Experts of a small language model.
Experts: 8 picks a token, a sigmoid router.
Below are experts of layer 7 (counted from 0) of a mixture-of-experts language model. Rows are named router (the router's row for the expert), down (a neuron's output weights, with its number) and show model dimensions 0-159. Each number is 200 + 20 x the weight over its row's rms, rounded and kept within 0 to 999.
After each expert's rows: a language model's description of what the expert responds to. This comes from a sample of Wikipedia text that the model never trained on.

# expert 39
router,215,203,206,177,192,207,158,184,196,165,151,226,230,193,190,206,216,222,220,239,223,218,191,208,168,180,188,225,216,211,203,190,196,218,184,207,181,235,207,191,220,212,206,159,173,210,172,240,182,218,208,188,192,196,204,175,177,187,189,188,187,204,188,212,213,196,187,155,188,186,202,211,231,192,198,199,189,173,198,197,197,162,219,213,214,166,194,197,228,199,212,186,205,235,215,189,194,215,210,226,212,190,199,220,213,222,216,194,217,214,199,174,168,213,215,197,150,194,152,201,205,192,197,208,229,176,217,208,185,212,195,202,175,209,242,187,221,218,227,177,191,191,215,195,219,261,207,175,199,172,216,194,201,212,220,219,165,200,215,157
down0,204,166,190,188,219,226,189,231,214,227,187,236,217,203,173,197,191,234,169,208,202,210,182,198,149,218,186,179,222,190,195,198,232,179,236,207,192,179,205,186,181,193,205,204,192,208,185,211,189,166,163,193,174,202,193,212,198,215,210,173,193,210,223,203,230,202,170,192,215,196,217,248,196,205,197,212,220,205,204,180,200,170,218,191,193,212,208,190,197,211,180,196,169,172,247,215,179,184,170,211,176,190,217,217,215,210,176,181,194,190,214,210,198,190,180,232,215,228,203,173,212,227,224,209,205,237,222,201,194,191,150,191,182,142,197,204,213,221,221,199,173,211,185,184,215,160,190,193,231,258,205,208,197,203,222,225,206,205,184,208
down1,241,212,185,177,235,216,194,184,192,207,204,214,224,202,214,210,214,193,187,214,230,191,212,201,201,185,240,208,208,192,212,181,225,162,191,164,209,261,199,196,170,226,179,200,186,183,216,156,209,239,225,206,214,182,195,171,188,212,194,209,165,201,191,202,177,196,144,181,181,218,212,194,159,219,177,210,206,207,171,206,231,180,199,174,183,184,177,217,202,185,182,232,152,216,190,211,195,174,193,194,167,198,184,180,173,194,184,202,221,229,200,200,214,203,212,205,183,222,221,178,212,224,219,169,212,201,168,166,185,198,224,206,204,208,206,184,223,194,194,194,201,206,206,216,193,188,209,211,185,207,187,204,215,225,156,205,214,166,156,214
down2,214,209,217,229,197,173,197,197,218,187,202,225,191,183,175,188,192,182,203,240,206,189,190,194,223,217,177,223,191,189,183,206,185,223,224,206,172,200,180,224,230,173,217,180,201,179,179,235,178,187,211,208,166,194,204,209,170,187,199,164,225,181,182,188,214,182,206,183,174,215,198,184,178,234,246,231,199,200,221,204,206,220,206,174,201,190,207,195,183,190,197,189,197,218,171,238,196,181,192,195,207,198,202,201,178,202,183,193,172,165,202,201,193,268,149,200,199,215,203,151,219,204,176,204,202,198,193,211,160,219,232,165,195,194,159,201,176,193,211,227,230,229,167,180,176,178,192,158,203,187,195,217,195,217,202,201,186,222,197,183
down3,188,237,202,201,200,183,177,194,231,194,191,229,170,255,205,189,203,228,209,200,190,218,225,239,182,193,216,208,178,206,154,206,191,231,186,179,197,221,204,232,198,211,233,208,192,174,191,231,191,195,190,222,204,206,183,160,230,203,214,181,213,203,211,188,210,195,228,152,194,167,201,206,228,226,223,177,212,201,207,206,176,231,174,175,221,179,206,207,225,222,207,194,191,217,215,180,207,203,198,209,201,185,209,243,171,175,169,202,193,173,211,196,199,206,200,194,191,227,217,162,234,221,187,170,226,176,172,193,181,197,205,186,193,190,184,176,199,171,193,210,215,209,210,187,189,267,229,218,224,195,212,216,190,200,174,200,182,173,211,197
down4,177,200,211,213,170,205,223,189,213,257,170,178,225,202,201,187,210,237,197,178,187,188,184,216,210,149,212,226,233,229,177,197,203,220,205,177,204,206,220,189,198,211,190,155,203,216,227,200,189,194,221,204,227,155,195,166,182,225,195,205,191,221,199,221,221,210,210,170,202,194,210,208,171,189,212,209,185,193,174,178,192,196,224,167,192,192,226,227,183,172,228,212,186,231,209,224,217,199,232,219,222,209,206,209,205,212,184,246,193,240,213,207,208,229,168,210,188,190,230,209,223,192,214,244,214,203,199,227,188,204,201,193,172,207,211,167,188,195,188,184,169,177,192,222,244,208,207,212,183,165,235,188,185,203,217,191,210,187,192,209
down5,167,185,204,198,194,176,200,185,196,205,199,189,204,238,183,175,197,225,191,174,189,207,221,228,157,166,200,208,195,257,197,216,198,170,194,194,201,230,215,238,208,189,187,225,193,194,142,176,185,236,195,188,190,156,228,170,213,204,165,229,200,206,206,209,178,202,162,249,187,177,212,183,206,208,209,208,185,222,217,214,241,190,220,195,215,194,199,218,170,196,200,209,163,227,177,207,204,200,179,220,217,212,189,176,180,248,175,228,198,220,176,220,182,176,207,183,181,208,221,205,184,232,189,186,181,206,200,215,189,229,202,194,223,202,216,189,183,205,172,211,226,196,217,208,206,178,219,192,210,216,200,199,195,183,209,171,183,195,222,175
What it handles: Word pieces right after a line break or == heading mark, such as W-in in ==Winners==, B-ir-d, plus line breaks and In/On openers.

# expert 36
router,218,205,212,215,167,198,194,165,225,177,188,233,185,199,186,174,208,198,212,234,195,247,192,195,199,207,194,194,236,203,211,206,215,225,210,203,200,228,181,172,193,222,219,157,201,167,209,199,192,205,220,205,201,207,202,184,209,177,218,217,218,234,187,220,208,220,181,151,200,141,189,195,235,197,209,187,218,234,198,221,187,207,242,162,232,188,206,222,211,196,207,194,208,213,193,192,177,184,220,231,192,183,197,208,226,194,231,204,228,239,191,192,169,203,197,205,180,218,139,219,221,190,199,190,225,174,216,190,202,195,198,185,195,191,255,184,222,216,194,186,189,215,182,186,232,233,205,207,204,194,186,181,213,216,207,205,179,217,227,192
down0,245,205,199,195,183,202,184,217,191,251,180,207,176,186,180,205,192,206,167,180,234,186,200,179,178,198,213,210,205,194,213,186,189,223,190,176,207,219,176,214,174,216,207,157,172,201,222,193,224,228,159,217,211,192,236,225,207,224,181,228,231,189,197,207,189,212,197,197,213,209,160,190,216,222,201,197,210,206,218,209,183,220,213,201,221,159,212,213,179,196,210,227,214,206,221,197,207,230,226,234,194,182,215,184,228,193,207,194,199,255,202,187,242,210,175,177,184,180,189,233,222,197,182,208,217,201,183,203,211,125,198,224,175,217,190,190,221,213,217,219,213,214,195,201,188,228,196,210,220,179,200,199,241,217,191,204,229,216,215,204
down1,180,200,227,205,189,190,222,208,201,178,210,218,187,207,220,243,152,230,187,177,218,202,214,204,187,213,201,228,184,217,200,181,182,224,199,169,198,208,205,218,142,193,172,201,187,205,209,136,184,175,209,203,192,185,195,220,188,195,195,184,202,204,211,190,171,210,224,210,211,216,171,200,177,212,214,215,170,211,216,179,216,170,201,184,196,159,201,225,234,201,210,217,178,249,176,169,155,197,183,191,210,203,215,195,218,191,223,217,193,219,199,212,191,192,202,199,198,183,228,220,215,170,178,190,258,210,159,182,195,204,198,189,175,219,217,197,211,148,231,187,205,198,211,195,205,224,185,213,198,239,213,211,196,202,179,186,197,190,184,174
down2,205,170,182,175,232,201,211,178,186,195,205,238,239,188,202,171,209,186,194,202,179,217,206,207,213,205,208,217,189,181,212,214,218,227,201,183,190,187,212,190,198,221,239,187,224,195,169,185,179,200,196,198,203,183,175,194,191,223,214,204,210,168,203,205,200,217,211,216,220,193,206,211,205,241,247,204,164,197,226,221,203,241,221,176,192,192,176,216,217,186,163,220,236,158,210,190,213,192,181,194,212,202,194,196,184,226,192,191,214,151,215,188,207,185,191,192,188,243,198,201,186,203,156,192,208,217,182,253,233,175,169,172,207,192,213,234,203,228,195,203,196,203,197,195,197,200,177,158,172,219,213,183,228,148,232,210,189,214,190,211
down3,187,180,235,236,187,179,204,190,189,198,185,186,223,198,218,204,196,190,195,219,195,214,197,190,207,223,211,205,219,216,195,189,177,215,214,191,184,188,194,164,170,191,231,180,203,180,211,184,228,187,204,227,183,213,209,217,171,206,147,199,234,179,224,225,200,224,197,171,184,194,210,194,218,199,183,182,196,218,215,202,216,204,211,174,210,218,141,133,177,208,217,222,178,221,217,217,207,191,191,203,180,207,195,179,193,197,225,190,200,249,193,224,171,217,180,229,202,183,224,209,184,187,229,190,208,217,185,196,209,203,166,221,192,248,171,180,190,197,193,192,151,199,189,179,178,146,173,194,205,225,211,190,208,183,192,203,174,198,169,202
down4,171,202,200,227,213,200,185,225,198,172,202,197,246,211,194,202,221,190,195,168,194,204,225,204,216,213,202,185,205,185,205,209,168,179,158,207,180,185,167,246,216,213,215,191,200,213,212,188,201,187,189,193,175,189,197,202,181,195,192,207,198,244,188,200,213,207,170,215,183,209,193,237,187,233,211,247,219,218,208,206,216,154,199,182,213,136,212,189,205,210,218,216,163,171,215,168,200,191,227,239,235,181,195,179,208,161,194,196,230,222,183,226,197,232,192,222,182,207,201,201,211,177,201,216,196,227,187,200,183,216,211,198,193,225,205,188,149,211,209,232,239,198,198,191,220,202,205,229,247,214,224,194,197,206,184,201,216,187,200,201
down5,156,181,166,207,192,201,177,207,194,195,222,195,178,217,209,191,207,177,209,217,225,207,187,207,213,193,205,188,200,153,196,171,163,254,184,198,228,209,238,222,179,214,226,213,196,216,215,185,198,204,206,190,202,241,194,201,217,213,241,194,211,217,183,205,231,194,221,214,179,200,196,178,170,207,223,194,183,179,230,210,197,190,205,194,255,196,221,201,168,200,193,203,189,195,208,178,195,176,194,223,248,206,223,232,219,187,154,200,200,203,195,211,187,215,200,249,199,175,189,213,212,193,194,190,156,199,201,188,178,220,223,167,179,192,192,217,198,240,187,199,199,192,162,192,193,237,218,217,211,242,211,193,170,212,202,186,195,228,219,196
What it handles: Word-initial prefixes like re, de, dis, un, In, especially in infobox fields like Decommissioned, Defunct, plus list dashes and sentence starts.

# expert 5
router,187,172,185,186,169,186,181,196,232,156,177,203,199,226,168,192,200,185,188,221,191,223,206,185,170,204,213,217,220,170,186,191,179,226,208,204,221,214,190,181,216,212,177,153,208,183,202,214,156,215,208,177,200,191,196,203,192,206,211,225,237,200,182,235,183,217,176,169,197,188,190,203,201,197,204,228,192,213,199,223,185,172,217,185,232,142,201,197,214,200,170,230,187,197,215,209,168,194,222,193,169,177,198,223,190,207,251,214,226,220,198,202,172,212,224,174,163,221,168,187,211,208,192,204,216,183,212,183,207,184,199,205,179,174,210,207,188,223,212,180,175,226,207,211,216,239,205,198,212,165,190,225,208,179,227,191,158,193,195,230
down4,197,210,241,177,207,204,232,199,187,209,185,221,153,201,212,201,225,195,210,217,209,156,211,234,205,164,221,196,157,179,189,208,171,181,189,230,205,241,216,221,214,199,193,201,186,209,190,189,226,223,186,184,197,215,205,228,213,187,224,191,160,187,185,206,206,192,161,207,188,174,192,219,212,201,181,193,213,235,218,194,158,208,172,208,174,165,204,219,179,206,195,163,191,166,209,192,187,231,238,228,196,203,167,216,224,188,153,217,169,143,213,220,212,188,188,189,192,199,209,185,219,205,224,216,227,171,186,202,235,213,193,199,225,214,206,209,180,203,182,213,188,186,206,194,211,201,209,241,208,209,194,196,214,200,209,191,195,190,229,219
down5,191,195,199,254,258,202,229,196,194,176,197,178,184,216,205,203,197,174,182,211,188,172,210,195,189,200,166,187,231,170,250,214,195,219,167,203,190,216,204,188,215,186,165,186,197,184,219,177,195,174,206,208,191,164,223,185,202,205,155,186,194,212,215,198,202,172,157,204,178,193,193,210,199,221,211,209,211,180,184,168,197,180,201,188,178,188,187,219,211,203,159,189,189,237,193,196,229,223,209,213,180,175,150,214,186,209,198,195,202,196,200,215,217,224,189,214,221,235,218,216,239,209,203,202,194,178,210,184,169,184,174,169,177,179,197,187,223,239,208,187,186,193,184,170,164,186,204,210,225,190,213,195,213,203,232,165,201,224,206,185
down6,207,219,184,198,174,179,218,163,197,198,183,208,184,211,203,191,203,216,223,200,192,252,207,148,179,184,202,186,177,197,194,202,221,167,201,196,206,213,214,239,204,217,202,200,224,220,154,203,189,193,262,213,216,186,179,204,186,157,207,207,182,190,228,196,193,181,220,195,198,197,214,197,230,216,173,208,235,189,200,225,187,191,198,199,214,191,222,219,191,172,181,236,193,200,198,206,214,226,196,247,188,216,211,187,227,213,207,213,222,204,233,193,213,172,198,225,191,198,221,192,202,223,212,204,180,182,220,195,238,163,193,242,213,217,240,208,189,172,200,195,204,215,191,217,218,226,181,203,185,214,223,180,155,208,190,149,213,224,213,176
down7,194,167,230,240,185,212,176,203,178,179,204,194,253,203,194,218,188,222,190,201,198,225,236,198,194,249,177,222,198,219,196,207,209,203,212,195,209,209,196,252,212,182,171,200,200,214,228,210,163,200,209,207,201,216,193,209,196,179,221,222,196,221,159,204,203,197,196,219,194,191,214,208,180,167,211,219,175,187,221,217,207,167,215,223,223,184,169,210,191,190,206,225,221,188,188,203,198,247,218,215,202,190,183,230,146,182,193,202,176,242,193,197,179,201,173,162,191,179,181,193,233,187,214,222,218,197,177,209,197,239,186,196,165,184,203,190,226,201,168,243,202,191,196,200,211,158,207,194,200,206,201,189,202,202,194,207,161,168,193,212
down8,173,253,217,204,217,214,169,197,191,207,185,178,184,190,215,207,192,192,215,166,187,195,201,201,185,188,218,239,234,200,189,164,202,188,187,199,176,182,219,231,181,223,211,193,196,186,207,226,226,189,191,219,262,192,220,211,199,238,208,191,228,213,202,222,164,220,205,265,188,203,193,212,179,242,195,221,220,196,184,181,201,183,184,198,198,165,207,153,201,180,198,191,240,210,187,230,182,168,208,210,172,198,210,211,196,203,210,215,203,172,202,184,216,180,207,181,193,196,193,192,196,215,203,185,176,193,218,212,193,168,207,188,180,206,229,180,235,156,194,200,171,233,193,200,188,198,199,228,190,200,216,190,183,218,207,234,162,180,215,203
down9,190,207,200,157,193,197,185,195,189,180,206,164,230,207,217,215,189,216,215,201,194,167,178,183,187,210,194,220,169,207,184,214,236,225,217,223,193,222,178,214,195,167,195,206,209,205,226,227,174,198,215,193,182,202,232,219,207,208,192,186,193,206,194,224,183,208,218,198,202,173,194,139,199,179,198,215,240,176,193,175,194,199,191,141,205,199,220,209,212,225,206,207,200,184,202,225,201,173,150,219,229,183,188,192,235,164,201,166,216,206,198,211,199,227,159,226,203,161,212,189,183,206,174,221,182,213,181,252,202,185,213,184,185,221,222,182,207,203,188,174,201,203,218,200,246,206,200,224,214,201,197,222,187,247,220,212,199,201,182,193
What it handles: Conjunctions and list separators joining items or clauses, such as and, or, but, including, while, and commas between listed names.

# expert 28
router,215,201,192,160,188,217,161,182,243,167,182,205,208,190,176,201,215,195,209,240,227,234,151,214,196,192,216,213,226,181,212,203,188,193,225,178,228,257,185,172,216,234,203,170,196,206,180,220,191,216,186,187,194,210,212,162,150,184,196,147,199,226,190,200,207,205,204,148,194,182,188,177,221,195,215,213,200,182,197,217,151,185,216,205,189,193,204,194,210,185,213,209,203,220,192,221,191,201,196,206,181,184,196,243,183,214,224,196,223,205,206,207,181,196,210,203,176,194,147,187,231,190,208,201,190,177,224,200,182,175,195,182,207,189,212,199,206,213,229,194,181,201,196,210,218,243,194,183,219,174,196,177,194,216,187,190,177,208,214,203
down1,193,195,178,162,222,218,205,163,204,164,197,167,203,183,207,191,165,216,204,188,169,209,200,184,217,221,215,203,226,202,217,211,219,201,217,201,207,195,212,205,188,206,184,215,177,209,200,174,208,196,207,174,201,202,187,201,234,206,181,228,232,191,200,231,210,201,200,191,171,208,204,161,206,230,199,183,235,213,165,190,203,169,178,178,193,231,214,205,225,145,232,159,187,166,203,185,214,202,188,200,197,234,177,216,212,195,188,210,167,242,176,175,190,175,182,209,223,214,248,209,224,204,216,230,155,218,207,198,218,166,187,205,160,204,232,208,194,225,174,193,190,196,203,192,209,221,176,185,226,177,209,211,222,209,197,210,216,205,213,235
down2,209,220,214,168,241,215,200,203,189,159,191,168,206,200,222,176,194,191,216,233,231,171,233,216,211,183,178,183,198,209,177,223,194,171,158,208,191,164,223,183,226,179,186,176,166,202,208,194,133,219,210,213,185,225,208,220,178,205,159,202,191,193,210,196,201,202,176,206,186,176,193,232,161,180,214,198,166,203,212,208,167,185,228,206,208,199,194,210,217,181,219,204,222,197,160,211,203,197,180,224,199,224,237,188,210,217,203,226,184,172,194,198,218,214,211,244,207,174,188,206,220,165,214,201,169,191,212,181,206,194,202,223,215,203,186,204,199,171,233,238,185,176,185,207,175,220,208,205,207,195,202,221,208,200,190,188,186,215,209,233
down3,199,216,177,220,212,207,187,219,207,183,171,214,202,181,212,209,169,171,205,255,221,212,157,225,189,214,184,190,213,204,219,208,181,163,252,184,166,214,210,197,184,186,208,182,208,188,192,191,219,235,218,207,146,190,187,224,182,213,177,221,191,232,200,228,199,177,184,209,205,195,179,191,200,183,217,195,181,219,168,215,196,245,219,182,189,215,175,219,198,209,260,202,186,188,226,202,196,171,204,197,166,191,219,196,200,181,186,188,197,192,232,191,231,206,197,180,184,196,207,221,209,201,201,177,195,228,217,250,215,200,202,192,208,181,212,222,224,224,195,205,201,225,208,180,197,155,192,173,178,220,244,204,224,197,182,198,181,211,210,183
down4,184,186,175,151,187,189,195,191,241,141,205,194,212,205,224,188,202,196,207,212,173,209,192,182,191,221,191,210,134,234,238,202,208,217,171,195,205,176,205,213,194,185,201,205,232,211,223,210,200,222,215,209,229,201,195,174,217,224,219,182,216,190,190,170,249,181,163,177,200,204,160,209,230,215,192,176,176,216,220,194,198,182,184,199,161,186,220,204,204,184,213,181,206,198,201,165,219,241,200,201,178,202,183,199,216,208,234,204,210,227,197,183,197,206,220,171,224,222,190,185,223,208,200,203,219,210,192,158,201,213,210,198,218,176,194,209,184,177,182,182,187,155,214,187,182,207,232,201,214,178,207,185,197,216,197,162,216,180,202,211
down5,198,209,189,220,212,216,199,192,165,215,207,200,229,226,171,200,205,204,183,207,188,203,228,196,166,203,192,198,194,198,172,184,206,215,188,206,225,191,202,242,243,194,189,199,231,180,197,216,185,173,156,169,178,175,179,227,202,193,213,202,240,200,207,215,148,187,193,167,206,189,219,206,180,228,228,210,188,223,235,196,206,193,201,217,210,172,265,252,216,232,201,220,202,206,207,170,206,197,181,167,218,196,195,204,215,233,202,199,220,179,196,159,188,239,226,193,183,196,189,216,201,177,180,214,215,214,208,185,191,199,196,176,230,217,170,225,185,197,216,192,192,224,198,193,226,223,206,199,190,213,209,193,155,168,199,195,183,178,209,185
down6,191,213,230,203,189,226,174,224,175,228,206,210,208,195,208,200,208,183,216,205,215,222,181,198,213,249,228,168,180,217,205,186,180,199,247,235,212,206,203,212,186,188,169,228,161,161,221,222,224,199,220,160,210,210,226,189,212,212,203,202,164,224,223,222,207,201,233,240,191,189,216,203,212,223,190,201,214,216,230,202,203,194,214,199,239,186,223,175,226,219,202,184,228,217,234,218,215,221,208,152,195,223,193,231,178,210,196,227,218,183,188,189,186,212,183,204,157,179,212,186,215,192,193,176,204,198,214,167,222,200,170,219,193,198,205,203,209,199,227,198,234,193,187,218,201,184,219,227,181,175,210,184,192,230,218,178,176,198,170,214
What it handles: Capitalized first syllables of foreign place, club and person names, often in tables, such as Oriente, Albuquerque, Yusubov.

# expert 19
router,192,209,202,214,187,194,161,221,204,197,187,194,166,193,188,187,233,184,199,208,203,239,195,225,185,186,227,237,203,168,188,200,202,222,237,213,228,224,180,154,179,204,192,162,199,235,212,206,175,217,177,205,183,184,204,214,203,200,228,191,198,226,210,209,214,178,206,154,186,183,210,215,179,187,232,212,213,214,212,195,185,193,219,170,225,157,205,218,212,221,194,188,197,223,196,221,192,212,215,193,204,176,199,191,219,235,197,169,251,216,202,171,183,223,207,189,205,201,148,195,207,191,173,166,217,160,239,194,191,209,204,210,201,177,231,215,217,231,190,192,152,207,224,218,209,236,200,193,191,175,217,201,200,183,221,194,192,199,221,217
down1,184,222,230,199,218,211,222,201,201,209,214,224,161,170,184,172,211,173,208,206,192,224,171,178,212,212,214,187,156,215,204,184,224,218,191,196,215,175,214,179,176,193,226,214,214,174,184,201,175,232,233,211,227,199,162,200,216,182,214,199,189,209,209,175,237,189,195,182,196,159,205,186,236,243,222,199,216,212,215,181,178,235,182,178,200,206,194,202,211,183,214,180,197,175,214,206,180,195,180,181,192,243,167,204,201,187,237,209,218,162,174,185,201,181,237,199,226,174,187,209,222,211,209,226,208,211,215,188,215,216,202,231,203,215,205,201,209,180,196,229,188,209,213,195,206,240,222,223,207,235,196,233,177,166,164,217,226,193,184,203
down2,199,210,192,198,165,186,232,172,199,201,216,199,196,181,170,202,199,209,217,233,213,194,167,172,174,226,170,185,207,229,247,193,245,220,237,227,196,209,186,202,206,206,203,226,194,176,194,212,218,221,226,161,194,159,172,204,151,192,203,195,181,204,210,188,228,157,232,176,181,237,156,202,183,194,228,188,195,213,186,192,184,171,187,213,183,170,186,185,209,208,202,187,207,189,212,192,201,198,187,168,178,219,218,215,185,224,208,248,182,192,216,187,186,217,184,193,180,221,242,230,228,221,209,214,193,201,218,190,177,215,176,219,176,179,199,191,190,178,205,202,225,192,217,210,208,223,208,177,203,177,199,171,197,192,196,229,207,175,197,199
down3,215,191,201,224,201,202,184,211,190,165,199,195,209,206,186,211,202,160,201,156,174,197,235,227,218,152,233,190,179,190,217,200,201,190,185,222,240,195,223,176,189,182,170,222,181,180,206,149,202,226,185,174,187,162,234,201,210,185,192,230,193,185,219,196,160,191,204,191,179,197,188,201,204,197,173,198,184,226,206,197,160,162,239,181,220,201,223,211,204,185,217,165,202,178,193,185,158,196,210,203,181,181,203,200,219,234,181,179,186,221,222,221,211,195,171,202,209,194,198,196,189,203,201,196,234,207,191,170,206,203,208,198,185,213,207,185,239,186,232,217,228,212,183,159,222,200,180,201,189,236,229,188,216,181,171,213,200,184,175,190
down4,172,211,201,226,204,175,214,190,213,186,212,206,226,219,179,179,193,196,232,139,198,205,227,190,184,204,211,183,196,186,180,197,207,171,194,202,216,184,180,183,234,176,215,225,193,203,214,206,193,194,157,214,215,189,181,231,175,168,183,185,212,211,155,196,169,175,182,219,195,203,207,154,199,221,194,199,215,228,187,181,190,192,219,224,191,248,195,204,178,167,230,202,192,238,205,210,208,214,196,224,199,197,179,192,182,195,222,219,205,225,205,223,220,207,181,197,190,214,217,179,237,215,206,165,215,216,195,210,208,204,171,183,210,217,219,230,194,205,209,200,234,181,233,164,222,213,214,229,196,231,257,193,176,194,216,188,202,215,240,200
down5,165,187,187,184,197,173,153,206,215,207,203,241,179,211,236,212,260,226,182,200,200,226,172,207,194,213,207,209,176,214,216,231,194,219,226,189,188,191,198,221,202,202,206,199,197,187,173,191,228,212,196,180,193,230,204,172,197,226,190,188,247,153,243,177,191,203,192,173,191,191,171,217,187,205,236,193,237,167,223,205,230,191,196,250,180,194,194,207,182,218,182,182,210,216,234,172,198,196,186,216,227,217,191,183,193,204,179,195,194,215,220,212,205,196,231,247,195,203,189,181,198,204,192,212,196,184,212,185,187,226,220,212,213,172,183,177,182,196,224,192,202,200,222,217,207,240,217,206,200,216,149,221,214,194,191,192,188,184,195,192
down6,221,248,216,189,208,179,182,212,200,181,172,202,250,230,216,208,203,230,200,171,187,164,183,173,194,196,217,183,190,225,235,178,179,170,197,190,173,186,162,186,179,191,227,188,183,178,219,201,191,192,205,185,198,201,218,213,186,203,221,198,200,178,258,225,198,242,219,240,187,166,176,240,194,222,188,178,191,213,234,201,198,178,193,213,185,225,188,220,199,210,194,214,208,214,205,205,186,215,177,195,214,187,176,262,222,216,186,169,233,200,188,203,187,202,185,216,204,196,205,205,195,197,223,164,204,197,223,190,200,214,175,188,212,193,212,170,195,193,191,217,209,224,212,196,208,172,194,174,199,190,249,175,235,199,176,185,204,218,190,209
What it handles: Commas, colons, hyphens, dashes and opening brackets after names or headings, as in "Rob Lantz,", "Most wins:", "Jean-Pierre".

# expert 16
router,198,208,223,206,186,192,154,184,193,180,196,204,213,208,170,173,221,220,230,239,178,235,185,211,197,218,216,225,213,203,189,188,220,202,203,219,217,241,182,196,180,244,195,167,209,187,172,212,203,223,198,176,188,211,217,224,181,192,229,204,208,197,200,200,228,209,204,163,195,192,190,166,189,194,202,212,180,182,200,198,189,198,190,180,203,151,224,198,224,171,225,238,194,207,206,164,206,205,193,226,209,192,241,224,202,243,197,189,219,218,189,217,178,229,211,186,194,190,192,194,218,200,174,205,253,205,200,225,167,217,209,185,205,195,223,197,221,230,207,187,185,183,198,194,209,241,219,156,217,154,238,205,197,236,192,182,196,183,199,193
down2,212,182,207,169,201,212,196,212,204,185,173,180,215,209,229,229,217,179,176,205,204,205,221,211,228,218,205,219,214,172,192,217,205,216,182,227,213,203,212,223,196,216,197,270,187,240,198,202,197,207,223,192,199,196,224,207,207,221,204,203,229,201,229,217,217,189,180,188,205,215,233,185,229,188,210,188,250,200,218,190,226,185,198,175,183,176,198,184,201,199,193,197,209,196,164,224,179,216,220,209,211,163,213,206,194,207,207,218,216,196,184,207,209,221,199,209,201,157,165,242,187,169,200,203,216,169,217,207,223,185,177,200,189,190,230,157,175,185,153,186,207,228,139,182,225,164,196,197,179,183,186,184,175,191,188,214,192,184,216,179
down3,204,237,209,208,214,217,214,221,208,173,223,187,154,190,191,201,216,207,211,214,211,217,179,174,166,185,230,205,203,177,212,180,162,204,224,214,214,231,198,226,197,223,177,224,190,204,193,198,184,195,204,205,217,188,192,212,213,205,240,216,214,197,213,186,170,191,213,213,179,166,208,202,225,216,219,209,207,216,192,217,189,193,244,161,149,206,200,198,208,222,163,200,233,167,172,191,205,196,205,219,206,232,186,162,179,164,236,181,217,212,226,162,202,210,198,199,202,245,209,214,213,176,188,181,177,180,197,174,187,213,221,195,220,195,196,186,209,210,201,261,195,166,204,193,188,177,214,190,183,186,218,234,208,182,210,184,180,167,198,189
down4,210,168,221,209,213,181,244,185,198,190,202,192,192,149,200,212,207,208,201,207,208,199,243,184,176,197,209,201,222,198,212,209,172,181,156,197,218,189,189,159,209,218,206,206,231,171,206,223,212,221,215,189,184,193,202,224,191,204,227,244,208,207,185,224,169,220,164,220,161,182,206,203,234,201,221,209,181,186,199,195,216,227,223,197,218,197,188,223,190,186,179,167,214,213,224,212,219,209,183,174,225,180,232,168,183,200,184,208,192,235,201,213,180,198,230,184,180,173,208,197,186,207,172,169,208,218,153,193,178,206,191,174,191,199,209,221,170,203,223,198,246,207,212,234,192,165,244,177,204,213,201,181,219,188,190,194,207,187,211,227
down5,185,205,166,199,237,209,220,203,194,189,168,196,195,211,176,209,231,196,220,181,212,164,168,174,175,221,192,156,218,213,197,227,216,171,193,179,194,166,189,233,191,176,204,213,181,220,197,191,229,213,210,208,228,188,187,168,188,204,176,194,184,241,175,189,205,170,187,247,200,195,176,224,244,210,197,184,208,231,201,207,212,184,189,209,209,196,175,209,197,215,195,199,188,179,201,240,202,188,219,207,205,176,217,203,187,176,206,201,211,194,200,180,219,189,178,201,193,180,192,144,202,178,207,188,191,167,209,162,180,199,219,197,211,204,175,190,184,199,187,180,226,212,201,208,196,120,198,194,200,198,182,169,231,169,185,191,176,227,207,200
down6,160,196,225,185,219,187,192,215,219,165,237,196,193,255,210,196,213,203,211,156,210,210,172,221,181,192,186,200,203,169,216,223,219,183,221,213,236,203,197,176,162,169,182,193,187,233,184,205,177,206,220,189,217,182,226,213,217,213,194,164,201,208,211,242,181,228,224,178,219,165,187,233,229,160,174,200,193,193,224,175,232,200,170,214,203,190,205,201,179,227,180,191,204,189,229,196,196,180,221,206,204,210,200,226,180,162,207,237,201,210,194,229,192,214,198,197,190,235,150,211,199,223,218,167,175,177,193,210,186,221,212,196,194,177,197,191,181,190,198,172,217,222,214,213,185,231,194,219,197,231,197,211,204,201,198,209,187,183,210,198
down7,227,207,231,189,211,242,212,161,176,199,215,226,204,192,206,229,210,203,210,197,228,182,207,186,194,219,180,223,161,209,189,210,195,170,174,191,192,203,199,219,196,206,242,233,183,183,191,212,168,206,186,174,189,215,161,190,176,202,170,209,209,213,176,183,197,206,224,260,189,187,203,224,230,195,194,212,193,205,213,161,225,193,208,202,184,194,206,178,231,240,200,195,184,198,194,214,215,171,189,200,193,221,166,205,210,200,207,206,221,199,260,212,194,207,181,209,223,207,214,194,229,178,189,236,160,185,212,174,250,199,194,204,201,187,214,217,199,174,224,224,211,211,158,213,234,154,212,199,206,194,179,200,186,191,188,213,177,206,203,193
What it handles: "of", "the" and title words in government and institution names, such as Department of, State, National, President of.